python train.py --vocab_size=19607 --init="normal" --init_std_qkv=0.0312 --optimizer="adamw" --learning_rate=0.00241 --decay_shape="linear"
Below are experts of layer 6 (counted from 0) of a mixture-of-experts language model. Rows are named router (the router's row for the expert), gate (a neuron's input weights, with its number), up (a neuron's input weights, with its number) and show model dimensions 0-191. Each number is 50 + 15 x the weight over its row's rms, rounded and kept within 0 to 99.
After each expert's rows: a language model's description of what the expert responds to. This comes from a sample of Wikipedia text that the model never trained on.

# expert 26
router:50 60 43 41 56 57 48 58 37 39 51 25 41 48 62 33 55 41 23 59 53 52 33 27 60 36 88 40 45 75 50 42 47 56 35 63 47 16 54 67 40 45 26 49 80 41 68 35 44 56 17 40 36 62 47 64 30 56 38 35 49 33 39 52 33 63 39 71 36 39 45 53 66 56 81 63 37 38 74 42 40 63 49 38 30 43 68 48 37 73 71 70 58 28 30 57 39 47 45 59 47 26 62 57 31 46 61 30 31 33 25 50 65 72 41 62 50 67 63 46 58 44 53 72 62 49 51 70 51 42 57 47 65 62 92 52 59 53 61 44 40 58 35 35 57 24 66 40 80 42 64 48 53 54 74 80 60 28 21 50 38 41 52 50 20 36 73 39 35 42 42 20 70 19 35 43 50 50 60 65 36 40 38 23 36 50 35 39 72 21 31 49
gate0:55 42 57 57 41 48 34 79 62 56 56 17 71 49 61 44 74 57 50 69 29 63 49 68 26 45 50 49 35 59 37 35 63 44 31 54 41 30 44 47 38 26 57 35 51 00 50 64 53 56 36 47 61 38 50 38 31 61 24 36 67 49 35 60 38 73 53 46 55 44 29 39 51 38 37 27 44 33 58 37 50 70 41 43 41 74 55 65 54 39 42 59 38 52 49 56 31 50 60 47 44 56 80 73 52 45 34 21 27 40 53 57 45 55 63 75 29 59 50 44 60 72 52 30 59 74 53 48 66 67 64 47 59 68 55 45 81 47 47 12 28 64 61 59 48 38 65 40 51 54 64 25 58 36 39 51 63 51 66 00 73 26 65 54 46 47 84 61 32 29 43 35 67 20 52 61 51 60 48 44 72 39 41 70 63 59 56 42 26 48 71 52
up0:41 72 53 51 43 52 51 53 61 47 58 56 31 45 41 45 50 16 39 75 49 25 57 44 65 23 53 31 45 45 51 62 39 65 49 50 58 52 27 38 80 42 82 40 47 66 62 53 46 40 55 63 55 40 30 31 48 34 27 37 29 52 37 44 38 50 37 69 30 49 33 49 52 52 79 52 28 80 55 29 63 51 37 48 28 23 71 54 18 63 81 66 61 56 27 59 38 40 47 56 39 41 27 46 56 68 63 68 61 52 37 46 42 49 54 07 46 48 49 40 45 33 46 46 51 47 42 39 35 30 30 47 35 74 37 74 18 10 57 42 76 35 39 24 33 67 58 65 69 48 48 22 45 60 84 35 51 44 62 39 53 77 54 40 78 58 51 32 75 50 38 51 40 71 54 56 32 68 50 71 67 71 51 31 38 43 49 61 53 49 33 52
The at the start of titles or sentences, list-item dashes after line breaks, and table pipes, mostly in film and music articles.

# expert 62
router:70 70 41 41 62 57 71 68 39 35 37 60 38 48 60 37 48 58 38 58 37 63 34 29 60 36 73 41 25 56 47 37 37 74 28 53 47 35 29 62 38 43 35 36 69 31 51 50 22 51 34 41 19 61 42 70 46 63 41 35 47 31 42 39 36 74 32 64 26 29 52 57 60 56 57 70 45 45 70 30 36 42 55 60 27 34 55 33 46 60 56 83 64 28 28 65 28 34 47 58 48 33 56 41 35 36 52 36 26 35 21 62 58 58 53 51 66 64 68 46 57 68 64 63 82 28 21 74 53 37 66 18 53 54 78 59 53 67 49 49 19 48 34 28 60 43 71 38 63 50 51 55 57 55 61 70 70 38 28 42 56 56 68 25 34 46 61 37 28 55 41 19 65 42 39 72 57 49 44 68 28 33 41 27 43 29 62 35 53 51 62 46
gate0:53 41 21 55 67 64 49 57 40 28 40 32 54 36 56 37 57 40 34 18 50 34 30 33 42 38 70 34 69 61 43 40 41 45 41 66 64 37 41 65 35 42 45 36 74 36 62 45 42 66 27 34 46 77 34 57 34 60 28 47 62 36 32 26 38 73 37 65 49 34 34 58 47 53 66 62 26 42 65 65 37 75 65 53 36 27 60 53 33 57 57 62 53 31 24 61 30 41 30 56 38 34 46 60 46 35 77 19 45 32 52 69 53 46 39 69 68 53 71 45 54 35 83 62 76 53 54 51 66 57 47 35 76 72 54 22 66 48 50 69 45 63 45 37 59 20 55 32 60 41 64 32 59 62 61 60 47 18 42 35 40 33 47 40 24 33 73 39 40 37 58 43 81 28 32 58 37 27 51 62 38 34 36 41 27 41 35 37 64 31 27 45
up0:54 44 30 29 66 76 46 61 42 29 43 42 11 50 62 66 35 32 35 44 67 47 55 46 45 44 70 42 06 33 73 35 39 61 31 56 49 62 55 46 36 47 40 51 86 36 18 26 65 63 50 34 28 47 24 51 64 62 53 33 32 50 42 54 64 55 62 59 44 37 56 44 42 63 52 38 54 35 22 53 37 52 69 21 34 55 58 50 60 30 36 55 50 51 53 30 45 34 43 65 64 36 61 59 26 67 47 50 35 67 26 37 53 48 59 58 53 63 35 34 52 61 48 43 63 39 28 59 31 29 63 70 72 64 62 33 68 58 41 53 12 16 43 68 76 45 34 29 69 52 74 72 71 76 46 54 58 50 67 54 43 57 45 44 57 38 43 47 19 85 42 32 48 54 53 80 39 31 56 62 47 51 61 41 67 63 26 35 62 40 40 37
The conjunction and between listed names or items, plus or, ampersand, but, and sentence-final periods.

# expert 46
router:44 59 40 33 72 58 52 66 44 29 19 40 45 43 61 33 29 26 44 55 43 37 48 45 55 34 58 31 46 71 46 48 44 45 55 54 62 55 22 57 35 38 15 41 62 31 57 27 35 51 30 34 30 55 36 68 41 73 37 47 42 46 26 47 32 77 33 60 45 21 37 49 54 52 69 68 37 37 68 34 41 51 76 41 16 39 74 40 56 66 66 56 63 48 29 58 31 47 36 73 32 30 40 45 39 31 71 53 51 40 27 44 56 59 38 57 60 49 60 29 72 47 60 57 56 37 35 52 76 28 64 36 50 64 54 27 62 48 61 55 49 52 35 54 79 30 67 44 59 21 60 52 85 75 44 71 62 47 32 51 50 40 53 38 32 31 51 38 25 39 66 49 69 31 40 59 49 53 71 59 30 33 38 28 24 28 32 40 68 51 36 12
gate1:68 58 49 40 57 59 59 61 49 52 58 30 53 50 55 64 54 38 32 69 58 43 51 74 60 29 39 82 48 28 71 53 12 46 26 52 52 52 76 50 34 33 39 45 48 60 59 61 33 65 88 76 36 55 40 39 45 43 17 42 40 55 60 52 35 67 37 64 61 52 28 42 27 54 54 76 63 40 43 70 34 44 10 41 63 45 54 52 50 58 74 43 48 69 44 60 51 62 68 55 31 28 34 72 37 55 49 37 66 45 60 57 55 42 81 36 50 61 66 52 56 54 57 48 47 32 52 45 39 40 53 16 55 43 60 55 66 27 52 41 47 32 59 63 41 65 53 52 37 71 21 51 44 89 53 74 60 57 93 41 61 71 54 26 60 49 70 60 46 29 73 39 77 34 62 44 43 55 18 50 64 44 57 56 11 50 55 37 47 39 59 17
up1:28 30 53 61 08 53 66 54 43 53 66 47 51 44 58 55 60 25 45 60 57 42 54 49 53 53 43 77 46 43 41 49 49 45 22 51 50 51 66 59 56 63 42 43 42 79 36 74 70 10 81 59 46 53 42 72 33 42 68 42 50 57 52 54 42 51 45 46 46 44 56 50 62 32 57 04 51 46 44 54 42 51 18 58 66 62 24 63 49 54 61 68 80 51 29 85 37 62 52 34 53 52 46 27 60 71 38 51 61 16 54 47 68 52 68 59 47 53 42 50 53 55 52 53 57 37 53 50 50 62 86 44 57 36 50 57 66 39 55 56 62 73 49 27 30 37 60 39 90 76 65 70 49 34 40 44 20 48 33 70 47 38 42 02 53 25 46 45 53 27 32 50 48 52 48 52 54 68 63 64 56 93 37 50 45 56 51 59 88 37 57 45
Prepositions and conjunctions such as to, with, of, when, although, plus verb endings like -ize, -ining, -ies.

# expert 0
router:63 48 31 38 59 74 48 72 32 49 45 40 37 39 51 40 54 27 45 39 49 27 44 42 64 31 60 42 44 54 29 63 52 70 57 81 40 36 29 50 24 48 32 46 73 53 65 36 36 69 29 40 55 61 46 51 23 50 25 52 57 41 37 29 42 59 36 51 29 55 34 87 66 71 70 64 50 41 58 40 40 47 60 54 32 45 54 37 39 66 82 59 41 28 42 61 44 39 44 73 67 37 72 38 33 40 61 43 40 40 33 54 59 54 38 68 70 54 58 53 63 60 60 73 69 44 39 65 67 54 55 42 67 62 63 34 58 51 49 56 30 44 28 32 80 28 48 42 74 36 68 45 67 72 68 71 57 22 32 47 26 37 64 46 36 34 81 17 27 38 47 38 64 23 26 72 37 53 54 56 32 44 20 35 34 32 45 34 68 39 38 30
gate0:99 41 60 61 62 43 78 16 52 25 32 31 26 37 25 46 65 51 48 74 34 51 39 60 40 45 49 50 37 61 44 54 64 50 64 49 41 43 45 51 56 36 56 49 44 45 70 57 66 58 28 27 51 53 58 53 28 82 49 57 45 50 41 51 53 44 15 31 52 59 27 55 40 54 25 59 36 58 65 55 25 53 55 52 57 28 64 05 61 42 58 47 51 53 61 63 40 39 57 48 49 72 73 36 37 84 47 40 60 50 55 38 22 53 46 57 38 44 57 64 53 67 53 39 42 21 49 47 53 59 33 55 55 35 41 47 74 46 56 46 41 54 41 50 55 56 51 44 83 55 48 63 93 37 56 76 66 10 60 63 65 63 73 40 70 51 58 50 75 45 50 46 59 41 40 77 50 49 19 43 60 50 53 51 39 04 49 55 32 43 51 29
up0:43 55 37 26 23 51 36 49 42 42 64 60 66 38 56 58 51 55 32 42 20 13 49 51 86 37 34 48 57 24 39 52 42 63 50 39 59 42 23 63 36 35 48 35 41 66 37 50 16 77 47 83 49 48 45 56 45 57 15 54 51 61 68 62 49 49 52 37 56 63 59 38 70 22 42 48 33 43 40 58 25 28 80 65 54 41 46 46 71 56 35 51 25 63 39 77 63 28 77 68 52 34 46 65 40 33 49 60 43 72 57 63 42 35 68 35 49 54 41 60 59 52 91 62 54 64 46 68 37 41 24 55 27 43 54 58 43 65 65 33 58 44 26 54 48 74 50 66 30 56 64 11 46 55 63 17 34 71 56 37 66 37 48 50 58 58 41 32 41 68 67 49 51 35 46 43 39 64 26 52 62 63 48 39 58 45 20 54 61 30 76 39
Line-start tokens in infobox and list layouts, such as bullet dashes, Single, Born, Died, Succeeded, See also, and breaks after titles.

# expert 58
router:56 53 15 40 57 63 56 61 30 34 33 46 37 56 74 43 51 51 34 45 40 56 51 42 54 32 65 42 38 65 49 41 37 56 40 56 53 32 23 62 19 39 39 33 65 48 61 37 41 71 48 23 23 94 37 54 39 64 46 50 48 46 43 34 37 62 28 67 17 32 26 84 59 63 57 71 51 21 61 28 24 38 62 41 47 39 45 54 40 53 76 65 54 40 30 62 36 37 39 69 50 46 53 64 42 35 49 44 37 42 25 66 52 49 52 48 83 75 66 45 59 41 60 61 71 34 43 60 46 36 50 36 68 74 62 42 70 40 57 74 33 43 43 37 63 39 51 33 60 52 74 39 70 71 44 73 48 54 35 39 30 38 61 17 35 26 73 37 29 39 67 37 66 42 19 73 45 48 62 71 41 34 21 46 53 52 56 47 54 51 30 36
gate6:39 56 44 57 47 43 72 54 40 40 67 64 64 69 44 55 43 29 46 41 45 61 50 57 61 36 42 58 15 54 66 47 42 52 41 29 64 18 79 56 46 71 36 60 36 35 26 42 63 03 62 63 24 68 50 32 55 35 53 48 60 42 41 51 49 56 68 15 61 69 48 45 44 54 69 49 47 58 58 34 55 41 44 35 47 49 44 61 36 24 28 54 39 59 68 46 42 51 62 19 17 61 32 41 34 76 69 60 40 27 63 64 47 57 70 52 59 74 38 40 51 51 71 23 56 41 43 64 45 22 60 35 47 37 41 52 42 87 78 50 47 58 56 37 52 62 75 32 44 49 27 84 32 27 34 50 46 63 35 79 51 75 42 56 56 38 66 63 64 74 40 58 37 37 44 76 54 27 48 48 59 51 60 45 64 70 40 66 43 71 87 53
up6:41 51 46 56 37 27 80 58 50 48 48 65 77 67 37 67 44 23 59 36 63 64 47 62 53 42 43 65 27 50 63 39 58 52 38 28 54 17 67 52 49 62 45 43 46 41 26 34 35 00 57 44 34 67 60 34 55 47 50 53 59 44 53 47 57 56 69 33 61 62 51 39 52 60 59 37 54 53 50 36 50 32 38 30 51 57 38 63 36 29 49 51 34 68 55 30 43 65 74 27 14 69 31 51 35 61 65 55 54 22 50 70 40 54 75 58 44 60 44 48 39 29 65 19 50 30 51 56 47 28 67 35 35 37 34 52 39 76 75 43 47 51 62 42 45 61 71 48 39 47 36 82 22 38 34 48 52 64 40 84 49 77 47 43 51 54 47 72 53 77 42 54 30 36 40 71 46 25 59 64 59 61 63 57 65 67 65 61 56 65 99 48
Last digit of a year after 201 or 200, plus digits, percent signs and words in census, population and election tables.

# expert 56
router:67 53 35 44 55 79 53 72 33 48 52 53 40 56 49 32 57 26 31 44 45 44 47 36 71 53 53 35 31 64 37 44 46 66 39 63 34 32 32 71 33 52 38 50 76 45 52 46 54 65 27 32 35 47 25 51 38 63 37 52 51 43 27 55 57 68 43 49 33 29 43 68 50 79 72 48 49 36 56 43 37 56 86 74 44 49 55 44 33 73 67 58 68 32 26 57 32 26 30 58 33 29 69 55 38 49 63 50 40 30 34 68 56 67 33 58 62 59 66 34 71 45 63 59 68 41 28 54 73 31 56 43 59 48 54 58 56 54 70 49 39 53 49 48 72 44 67 49 64 31 70 75 78 62 53 82 55 29 43 54 48 57 76 48 34 20 64 31 21 37 31 45 65 25 32 72 51 38 64 81 39 39 43 33 20 36 56 26 79 41 30 39
gate1:70 43 42 49 59 56 68 87 70 36 47 39 52 41 48 66 32 51 85 52 56 78 61 74 40 59 47 26 39 60 37 59 51 99 52 32 22 20 52 50 40 64 77 69 47 30 46 55 55 32 56 51 43 73 65 44 45 89 52 61 45 34 47 52 55 42 34 28 38 74 55 36 61 41 45 79 40 60 40 46 35 57 36 42 54 53 67 49 25 28 46 52 43 62 49 74 49 41 64 56 58 40 46 39 49 47 47 23 63 52 46 52 45 23 62 39 37 64 63 66 68 34 44 42 43 75 40 46 55 42 54 10 44 44 40 53 39 42 45 38 41 29 47 56 47 53 58 64 82 45 30 78 49 33 37 45 21 72 63 33 42 66 42 72 57 42 55 62 59 71 48 40 72 68 45 47 44 47 18 76 50 41 59 64 49 65 57 61 58 38 81 45
up1:80 45 55 40 78 60 60 71 84 34 45 62 53 45 47 56 41 32 74 64 36 64 48 50 53 40 40 23 41 41 58 56 58 82 47 18 32 33 66 45 57 58 70 65 38 44 59 51 64 23 37 43 63 53 50 24 42 64 52 60 39 42 49 63 59 58 58 34 32 45 38 60 33 31 38 31 40 35 24 19 47 35 44 50 53 62 61 44 58 39 59 55 30 68 60 63 58 61 88 51 75 48 58 41 66 68 48 51 76 55 40 48 45 42 42 40 30 51 55 66 62 41 60 31 18 59 48 29 76 40 55 16 45 56 36 61 19 36 52 39 55 44 12 62 44 52 60 41 78 70 68 53 62 46 34 38 20 49 72 60 59 47 27 38 58 57 37 54 63 50 54 59 78 77 39 43 57 51 33 51 49 25 72 61 09 70 32 63 41 48 66 50
Linking words introducing a phrase or clause, mainly as, by, where, because, when, meaning, as in known as or credits like Name as Role.

# expert 52
router:85 50 25 33 72 60 51 53 56 42 48 38 40 49 61 47 54 40 42 40 44 46 39 48 49 48 59 46 48 72 40 51 45 48 31 63 46 45 33 69 16 24 30 36 74 51 73 50 45 49 35 05 46 72 26 57 32 70 24 51 39 34 32 38 41 57 29 69 38 19 29 49 60 79 68 64 47 54 67 25 48 37 79 46 19 53 66 41 42 63 72 61 66 25 46 56 42 27 43 59 36 48 66 58 45 40 56 51 54 49 38 61 67 55 33 73 68 62 77 37 60 47 57 56 68 43 42 58 71 53 62 29 57 65 73 42 63 42 40 51 33 45 42 50 69 20 59 44 74 38 55 46 71 79 50 64 70 35 38 53 28 30 50 38 46 49 57 27 37 45 36 46 82 37 26 66 51 44 70 65 43 25 38 28 47 30 46 41 53 27 27 41
gate0:58 79 44 38 76 79 59 68 33 44 48 54 29 23 50 56 51 33 45 61 59 56 38 37 62 22 61 33 49 71 50 40 44 78 36 62 47 34 69 59 53 49 39 43 79 37 53 27 45 51 57 56 41 60 52 62 38 56 38 53 52 16 26 45 52 65 31 64 56 32 56 43 63 46 77 68 28 27 71 33 51 56 52 42 52 05 80 24 38 49 59 70 64 30 15 66 46 43 30 61 30 42 50 23 37 45 50 30 49 36 52 64 45 63 54 27 37 50 60 16 62 70 52 58 44 52 42 56 41 41 47 30 47 63 71 41 44 52 61 59 42 57 47 38 62 35 57 20 68 51 58 66 44 61 78 67 81 24 43 37 43 50 53 48 37 48 72 45 49 47 43 40 67 54 12 56 50 32 08 59 39 39 43 31 43 53 57 41 51 39 55 24
up0:53 00 55 54 38 53 27 42 40 65 32 49 44 57 52 43 57 73 81 36 50 44 38 49 52 50 38 81 56 39 45 29 51 53 73 24 70 43 40 68 61 82 44 62 56 54 46 52 61 53 44 48 48 45 28 59 41 55 31 52 44 62 25 69 69 47 60 46 40 36 48 49 42 34 41 42 47 65 55 59 58 57 65 48 40 75 12 93 38 63 61 37 64 57 38 58 56 46 70 35 55 31 58 60 73 51 44 40 61 55 39 60 44 41 50 39 37 47 55 38 55 35 45 69 36 68 37 41 41 18 39 80 29 73 22 69 36 52 59 59 38 59 55 66 12 50 44 52 11 48 56 46 45 43 39 88 50 48 62 56 44 77 41 47 35 60 38 59 51 42 51 53 41 37 89 33 54 67 39 40 57 41 56 38 64 68 59 59 59 73 53 30
First three digits of years like 197, 201, 186 in dates, also month names and day numbers in date phrases.

# expert 49
router:55 45 29 37 66 59 42 63 40 29 38 39 41 39 74 15 49 58 25 45 40 33 34 51 55 25 75 39 37 61 38 43 40 54 39 67 56 38 36 73 40 26 49 29 67 40 81 47 55 66 36 43 28 69 35 48 26 68 43 48 56 47 30 55 50 56 20 62 64 28 29 61 70 52 76 54 28 23 69 61 30 54 68 39 26 49 63 34 46 49 67 70 51 37 40 67 17 46 44 55 27 38 61 48 38 49 47 47 44 40 30 70 55 43 41 66 61 64 61 29 71 49 61 67 79 48 47 61 66 38 62 50 78 69 65 46 73 53 54 57 34 54 35 48 70 22 73 39 65 27 63 47 80 45 53 71 63 41 43 39 47 34 62 45 41 08 74 40 27 46 52 38 77 43 35 62 33 47 61 55 44 35 36 22 42 62 48 34 60 54 49 48
gate0:40 71 42 33 62 42 46 80 50 83 18 52 38 57 52 27 43 37 55 65 53 51 55 65 64 48 56 58 49 41 47 56 17 73 46 66 35 46 63 50 50 33 38 24 53 61 58 46 59 46 41 36 21 47 38 44 65 61 42 43 58 48 62 52 46 84 56 60 41 40 34 58 57 52 77 55 37 28 56 66 16 47 51 48 25 66 57 27 47 38 51 43 29 29 45 44 36 82 37 74 58 50 31 35 65 46 79 55 35 35 50 85 62 56 51 78 35 80 47 28 56 50 57 94 56 49 53 46 55 27 49 47 66 47 38 59 35 65 54 67 30 58 26 32 52 55 52 42 55 47 72 16 62 57 60 64 52 44 53 48 45 37 66 00 48 47 61 64 50 65 87 48 47 66 41 66 49 56 47 64 45 41 60 29 57 58 70 25 71 48 46 57
up0:32 55 57 49 47 32 31 77 64 78 20 56 39 41 59 29 57 46 58 70 57 40 55 75 52 35 48 79 56 25 48 65 30 51 41 78 37 66 74 44 59 49 54 23 39 74 62 63 62 58 54 54 40 41 53 43 67 57 57 41 70 59 78 59 60 74 63 62 45 45 33 48 51 36 54 30 57 27 35 72 34 49 42 67 32 76 31 47 47 41 50 33 36 49 68 43 34 91 58 53 47 65 27 33 71 48 62 69 56 55 55 67 49 41 63 56 28 48 32 27 58 59 64 92 50 52 67 31 58 27 47 64 59 39 33 63 28 63 45 67 41 59 28 42 41 51 39 48 51 46 70 42 55 50 57 53 60 59 61 42 51 48 68 11 57 60 75 76 43 58 86 58 51 82 52 49 49 66 47 46 39 22 67 32 65 75 65 32 48 69 54 65
Whole numbers, goal differences and plus or minus signs in sports standings and results tables, such as 58, +21, 000, 0.

# expert 55
router:48 59 23 42 73 53 50 51 38 33 42 33 38 45 88 37 42 51 44 43 43 39 39 41 48 29 67 34 44 72 38 20 47 48 38 55 56 42 37 61 27 32 28 37 71 32 73 31 33 72 41 20 31 75 28 58 49 60 29 49 55 31 33 38 34 63 16 71 44 26 29 57 59 58 73 61 53 26 71 50 26 49 57 41 26 44 57 39 35 60 58 77 64 27 37 52 37 49 34 54 38 46 43 56 50 27 48 35 36 50 32 68 62 52 45 81 74 61 65 34 57 58 61 55 75 44 48 68 68 43 55 27 58 74 66 28 81 52 52 67 36 39 32 41 62 21 51 38 60 45 57 42 67 52 41 71 59 45 36 46 41 48 44 31 46 14 69 50 28 38 42 42 77 37 26 67 36 49 55 59 40 29 36 26 43 41 48 39 59 49 38 36
gate2:59 60 45 62 38 63 78 75 45 37 39 09 67 30 48 45 65 52 47 75 67 33 15 44 66 50 16 50 64 51 49 45 27 50 53 55 54 42 33 58 58 58 28 42 59 57 57 44 52 31 46 47 17 41 49 67 46 45 44 37 64 65 46 42 46 63 25 61 17 27 67 60 43 45 76 52 50 41 45 64 29 73 48 75 66 45 48 46 45 57 43 63 60 54 47 61 45 53 38 52 19 46 66 06 43 46 50 46 55 40 59 64 64 58 44 69 55 49 35 22 94 81 50 65 85 20 45 52 30 24 53 66 55 57 67 54 48 28 79 65 45 74 53 66 69 54 48 23 65 36 61 74 63 51 53 57 45 45 37 46 47 52 37 49 28 66 64 52 40 57 66 37 38 31 22 45 33 34 55 76 43 33 55 43 43 55 34 40 66 57 63 45
up2:60 43 53 31 71 59 29 42 40 61 41 60 45 68 48 36 34 36 55 44 54 74 69 59 52 60 76 32 31 80 49 51 69 54 33 56 41 30 35 45 22 25 50 52 42 41 59 34 50 46 43 37 57 62 52 43 23 58 37 54 29 25 32 50 39 52 58 41 55 67 33 31 66 68 21 63 39 52 53 20 66 36 64 25 43 34 60 60 56 34 76 50 22 31 43 41 48 45 68 55 50 49 47 69 52 22 64 37 44 47 42 39 51 54 42 36 28 53 72 74 22 27 60 39 32 71 36 46 54 60 60 34 41 34 49 46 48 66 20 22 52 31 57 30 34 39 64 80 44 53 34 23 17 68 55 68 57 36 39 48 51 34 47 43 77 49 44 44 51 40 37 64 77 75 67 77 85 68 48 27 41 79 38 58 41 47 78 51 57 42 48 43
Last digit of years and counts, especially dates like 201-5 and 200-1, plus vote totals and goal columns in tables.

# expert 57
router:72 52 48 39 74 58 57 71 36 55 42 56 53 40 67 43 53 45 48 39 46 45 55 31 79 33 62 32 28 54 30 32 38 59 34 62 62 45 35 75 29 43 23 51 58 49 66 44 37 66 10 37 36 50 35 46 49 56 38 35 59 45 41 34 48 91 29 81 35 37 44 78 61 67 71 49 32 48 71 32 41 46 55 49 35 32 61 34 53 58 53 86 82 21 39 58 33 24 34 61 40 38 47 44 33 37 52 40 40 35 19 65 53 60 44 71 68 61 60 26 76 63 65 62 68 41 45 61 59 33 68 27 73 57 77 51 51 55 50 45 22 41 40 37 79 37 69 45 51 36 66 50 63 62 49 70 70 36 33 34 43 51 61 31 43 48 53 39 46 50 33 43 61 42 37 77 62 56 44 69 47 35 34 30 26 38 38 40 62 38 36 43
gate0:39 13 51 51 51 39 74 79 18 64 60 77 58 67 44 86 51 52 56 62 43 39 49 45 61 71 48 64 31 46 50 52 42 66 18 45 59 57 39 53 49 39 41 52 55 70 55 71 59 40 20 32 53 40 62 32 62 34 50 36 41 53 47 50 58 88 51 69 59 40 48 28 41 72 66 31 39 55 63 17 68 47 43 52 42 30 54 58 42 11 82 58 57 41 19 44 40 44 50 82 54 36 27 84 26 66 45 52 41 45 47 50 77 46 69 63 61 60 52 45 41 69 83 23 43 42 67 35 50 49 50 41 54 52 79 56 51 59 56 41 44 27 49 61 53 56 50 71 51 54 60 31 44 45 59 37 27 49 34 47 45 44 82 39 47 48 37 55 70 96 51 35 66 50 45 79 56 38 46 31 60 53 62 38 28 55 55 57 43 55 67 55
up0:80 47 44 74 50 61 53 17 34 34 61 58 39 56 43 77 47 60 44 16 54 64 20 21 85 34 45 34 38 47 59 52 40 23 74 49 32 41 48 49 39 53 39 47 32 20 48 25 41 79 75 57 48 73 71 78 49 53 69 73 35 45 75 93 32 39 58 40 33 34 47 40 63 38 47 32 69 66 45 29 60 40 37 52 61 49 43 56 49 52 39 49 42 43 58 61 55 30 51 41 52 46 54 50 69 28 61 51 37 30 48 46 37 36 48 26 52 54 56 66 66 43 69 49 54 74 37 53 45 52 26 59 77 43 58 48 38 59 49 49 49 79 27 70 44 40 59 44 50 72 40 60 32 53 48 58 68 48 50 26 47 76 26 42 41 42 56 30 25 34 46 46 59 40 39 70 38 50 93 79 32 40 52 42 76 44 41 49 42 53 65 48
Conjunctions joining list items or clauses, mostly and after a comma, also as well as, or, but, where, and subject pronouns after them.

# expert 51
router:59 56 31 27 52 54 35 49 45 25 35 40 24 51 71 27 59 48 32 45 42 29 37 39 60 24 74 41 41 65 43 50 47 45 54 77 57 55 26 53 51 44 47 22 68 60 77 54 43 57 28 56 41 63 37 64 36 59 41 39 58 37 33 36 49 69 29 68 49 29 44 88 61 49 65 55 48 34 71 33 18 58 72 66 26 33 56 38 35 57 50 77 63 19 39 65 25 48 43 62 50 43 61 45 45 35 42 48 46 31 16 56 65 62 42 69 69 53 61 38 64 54 59 73 81 54 40 83 57 42 54 47 69 70 57 39 68 53 49 76 46 57 21 40 61 27 62 46 65 46 62 57 69 57 48 73 54 49 42 52 48 55 62 19 34 36 75 41 18 41 50 36 62 51 22 50 68 45 62 54 41 25 36 34 33 36 51 46 64 52 26 28
gate1:46 46 55 65 55 88 76 50 50 64 54 63 24 51 51 61 44 57 55 23 62 28 65 64 43 36 74 09 63 46 65 63 46 69 32 58 51 48 30 73 23 35 40 42 19 40 47 33 40 41 41 50 44 48 46 47 21 47 30 31 17 47 29 40 25 59 64 30 52 57 18 55 57 61 43 83 60 71 49 33 26 72 49 53 57 59 43 53 59 52 75 50 34 41 55 51 58 22 79 69 69 32 50 55 52 34 70 46 53 40 45 53 57 65 53 68 34 52 49 66 38 64 31 30 76 38 51 28 81 29 63 54 65 27 58 62 68 43 59 66 57 61 49 72 64 53 52 33 58 43 44 73 61 45 60 62 58 30 47 57 62 41 53 35 64 59 62 19 23 69 37 49 46 56 34 72 52 58 82 56 38 59 41 49 52 32 71 59 50 39 68 42
up1:70 68 37 31 56 16 41 50 36 45 48 21 83 49 56 48 44 38 65 70 42 60 26 46 64 59 43 66 41 53 36 39 58 44 67 51 33 64 65 37 56 59 52 69 75 60 46 54 49 42 48 46 46 62 56 56 70 64 79 62 66 50 77 57 56 42 29 61 45 61 99 46 42 51 42 43 36 32 56 55 78 62 56 35 43 38 61 31 25 58 34 44 79 65 56 51 32 65 21 44 45 56 37 36 38 59 34 40 48 67 69 75 50 49 30 65 50 59 52 23 82 50 77 76 28 45 49 66 45 67 41 29 45 69 55 57 30 67 34 57 27 45 43 15 42 43 48 68 45 61 55 24 44 55 44 38 37 54 37 42 30 38 64 62 37 34 28 67 77 18 67 30 68 41 42 33 37 33 31 51 39 31 44 60 58 49 34 45 37 61 29 50
Digit pieces in coordinates, statistics tables, scores and dates, such as degree and minute values, decimal parts, plus at in sports schedules.

# expert 31
router:71 53 40 39 74 47 68 48 36 33 39 39 29 24 78 45 49 37 49 38 45 48 36 34 58 35 79 43 45 62 37 30 45 40 49 72 23 41 38 49 27 45 49 36 85 27 70 54 59 46 35 40 19 52 49 55 35 66 38 48 56 47 45 21 31 68 38 77 38 41 49 61 52 73 70 74 40 31 68 48 47 57 66 44 30 38 68 38 36 41 66 65 58 26 23 65 24 38 49 56 54 27 47 53 35 49 60 35 22 42 33 74 52 42 30 52 65 59 75 52 61 68 71 54 67 47 51 64 61 42 68 40 47 73 72 49 67 54 46 76 31 51 49 47 67 24 79 41 58 50 78 42 74 63 74 71 56 40 27 40 45 39 47 59 30 44 74 39 38 38 52 24 72 24 34 59 59 46 59 54 41 32 27 45 26 44 55 37 53 43 35 41
gate0:30 48 43 33 75 38 50 52 18 67 50 70 40 46 53 63 50 41 52 63 36 42 29 34 48 38 51 42 41 61 23 40 50 52 22 49 68 54 48 48 52 37 21 43 53 55 40 37 46 54 22 18 39 49 42 39 65 53 39 73 21 49 55 46 39 50 51 70 40 44 37 40 37 78 39 70 41 49 31 46 55 27 89 27 42 38 63 49 66 50 58 40 50 52 39 33 51 47 37 53 60 33 10 69 37 49 79 42 45 32 60 52 62 57 48 40 71 76 49 18 40 32 49 50 52 58 48 37 31 33 46 32 46 78 61 45 56 64 55 42 83 54 47 63 60 52 76 72 39 63 50 54 69 43 50 42 68 26 68 52 41 30 73 45 29 31 44 77 22 62 56 53 65 47 38 48 53 46 57 59 52 64 35 46 20 48 24 79 80 14 45 18
up0:60 66 54 58 23 61 54 70 76 37 46 42 44 69 38 35 38 34 45 45 75 39 75 67 46 57 44 57 46 42 68 56 36 57 72 54 34 49 55 52 58 57 83 43 61 31 64 82 37 46 79 63 58 50 47 62 48 34 55 38 88 70 31 54 58 49 33 28 61 52 53 62 62 21 52 23 57 58 64 60 35 55 10 78 53 55 36 49 51 56 34 65 48 56 48 59 28 57 37 50 33 76 64 41 63 40 16 55 54 53 60 57 49 53 55 47 37 35 47 74 62 63 62 61 55 38 37 63 60 67 36 64 66 18 44 59 29 35 44 64 33 34 60 42 29 48 22 37 63 32 50 39 23 50 62 55 41 83 37 45 65 82 46 50 66 55 51 33 72 44 44 58 44 51 67 68 32 59 53 59 39 41 55 50 74 57 73 16 31 82 55 85
Hyphen bullets and table pipes at the start of a line in infobox or spec lists, such as "- Propulsion:", "- ISBN:", and labels Website, Spouse.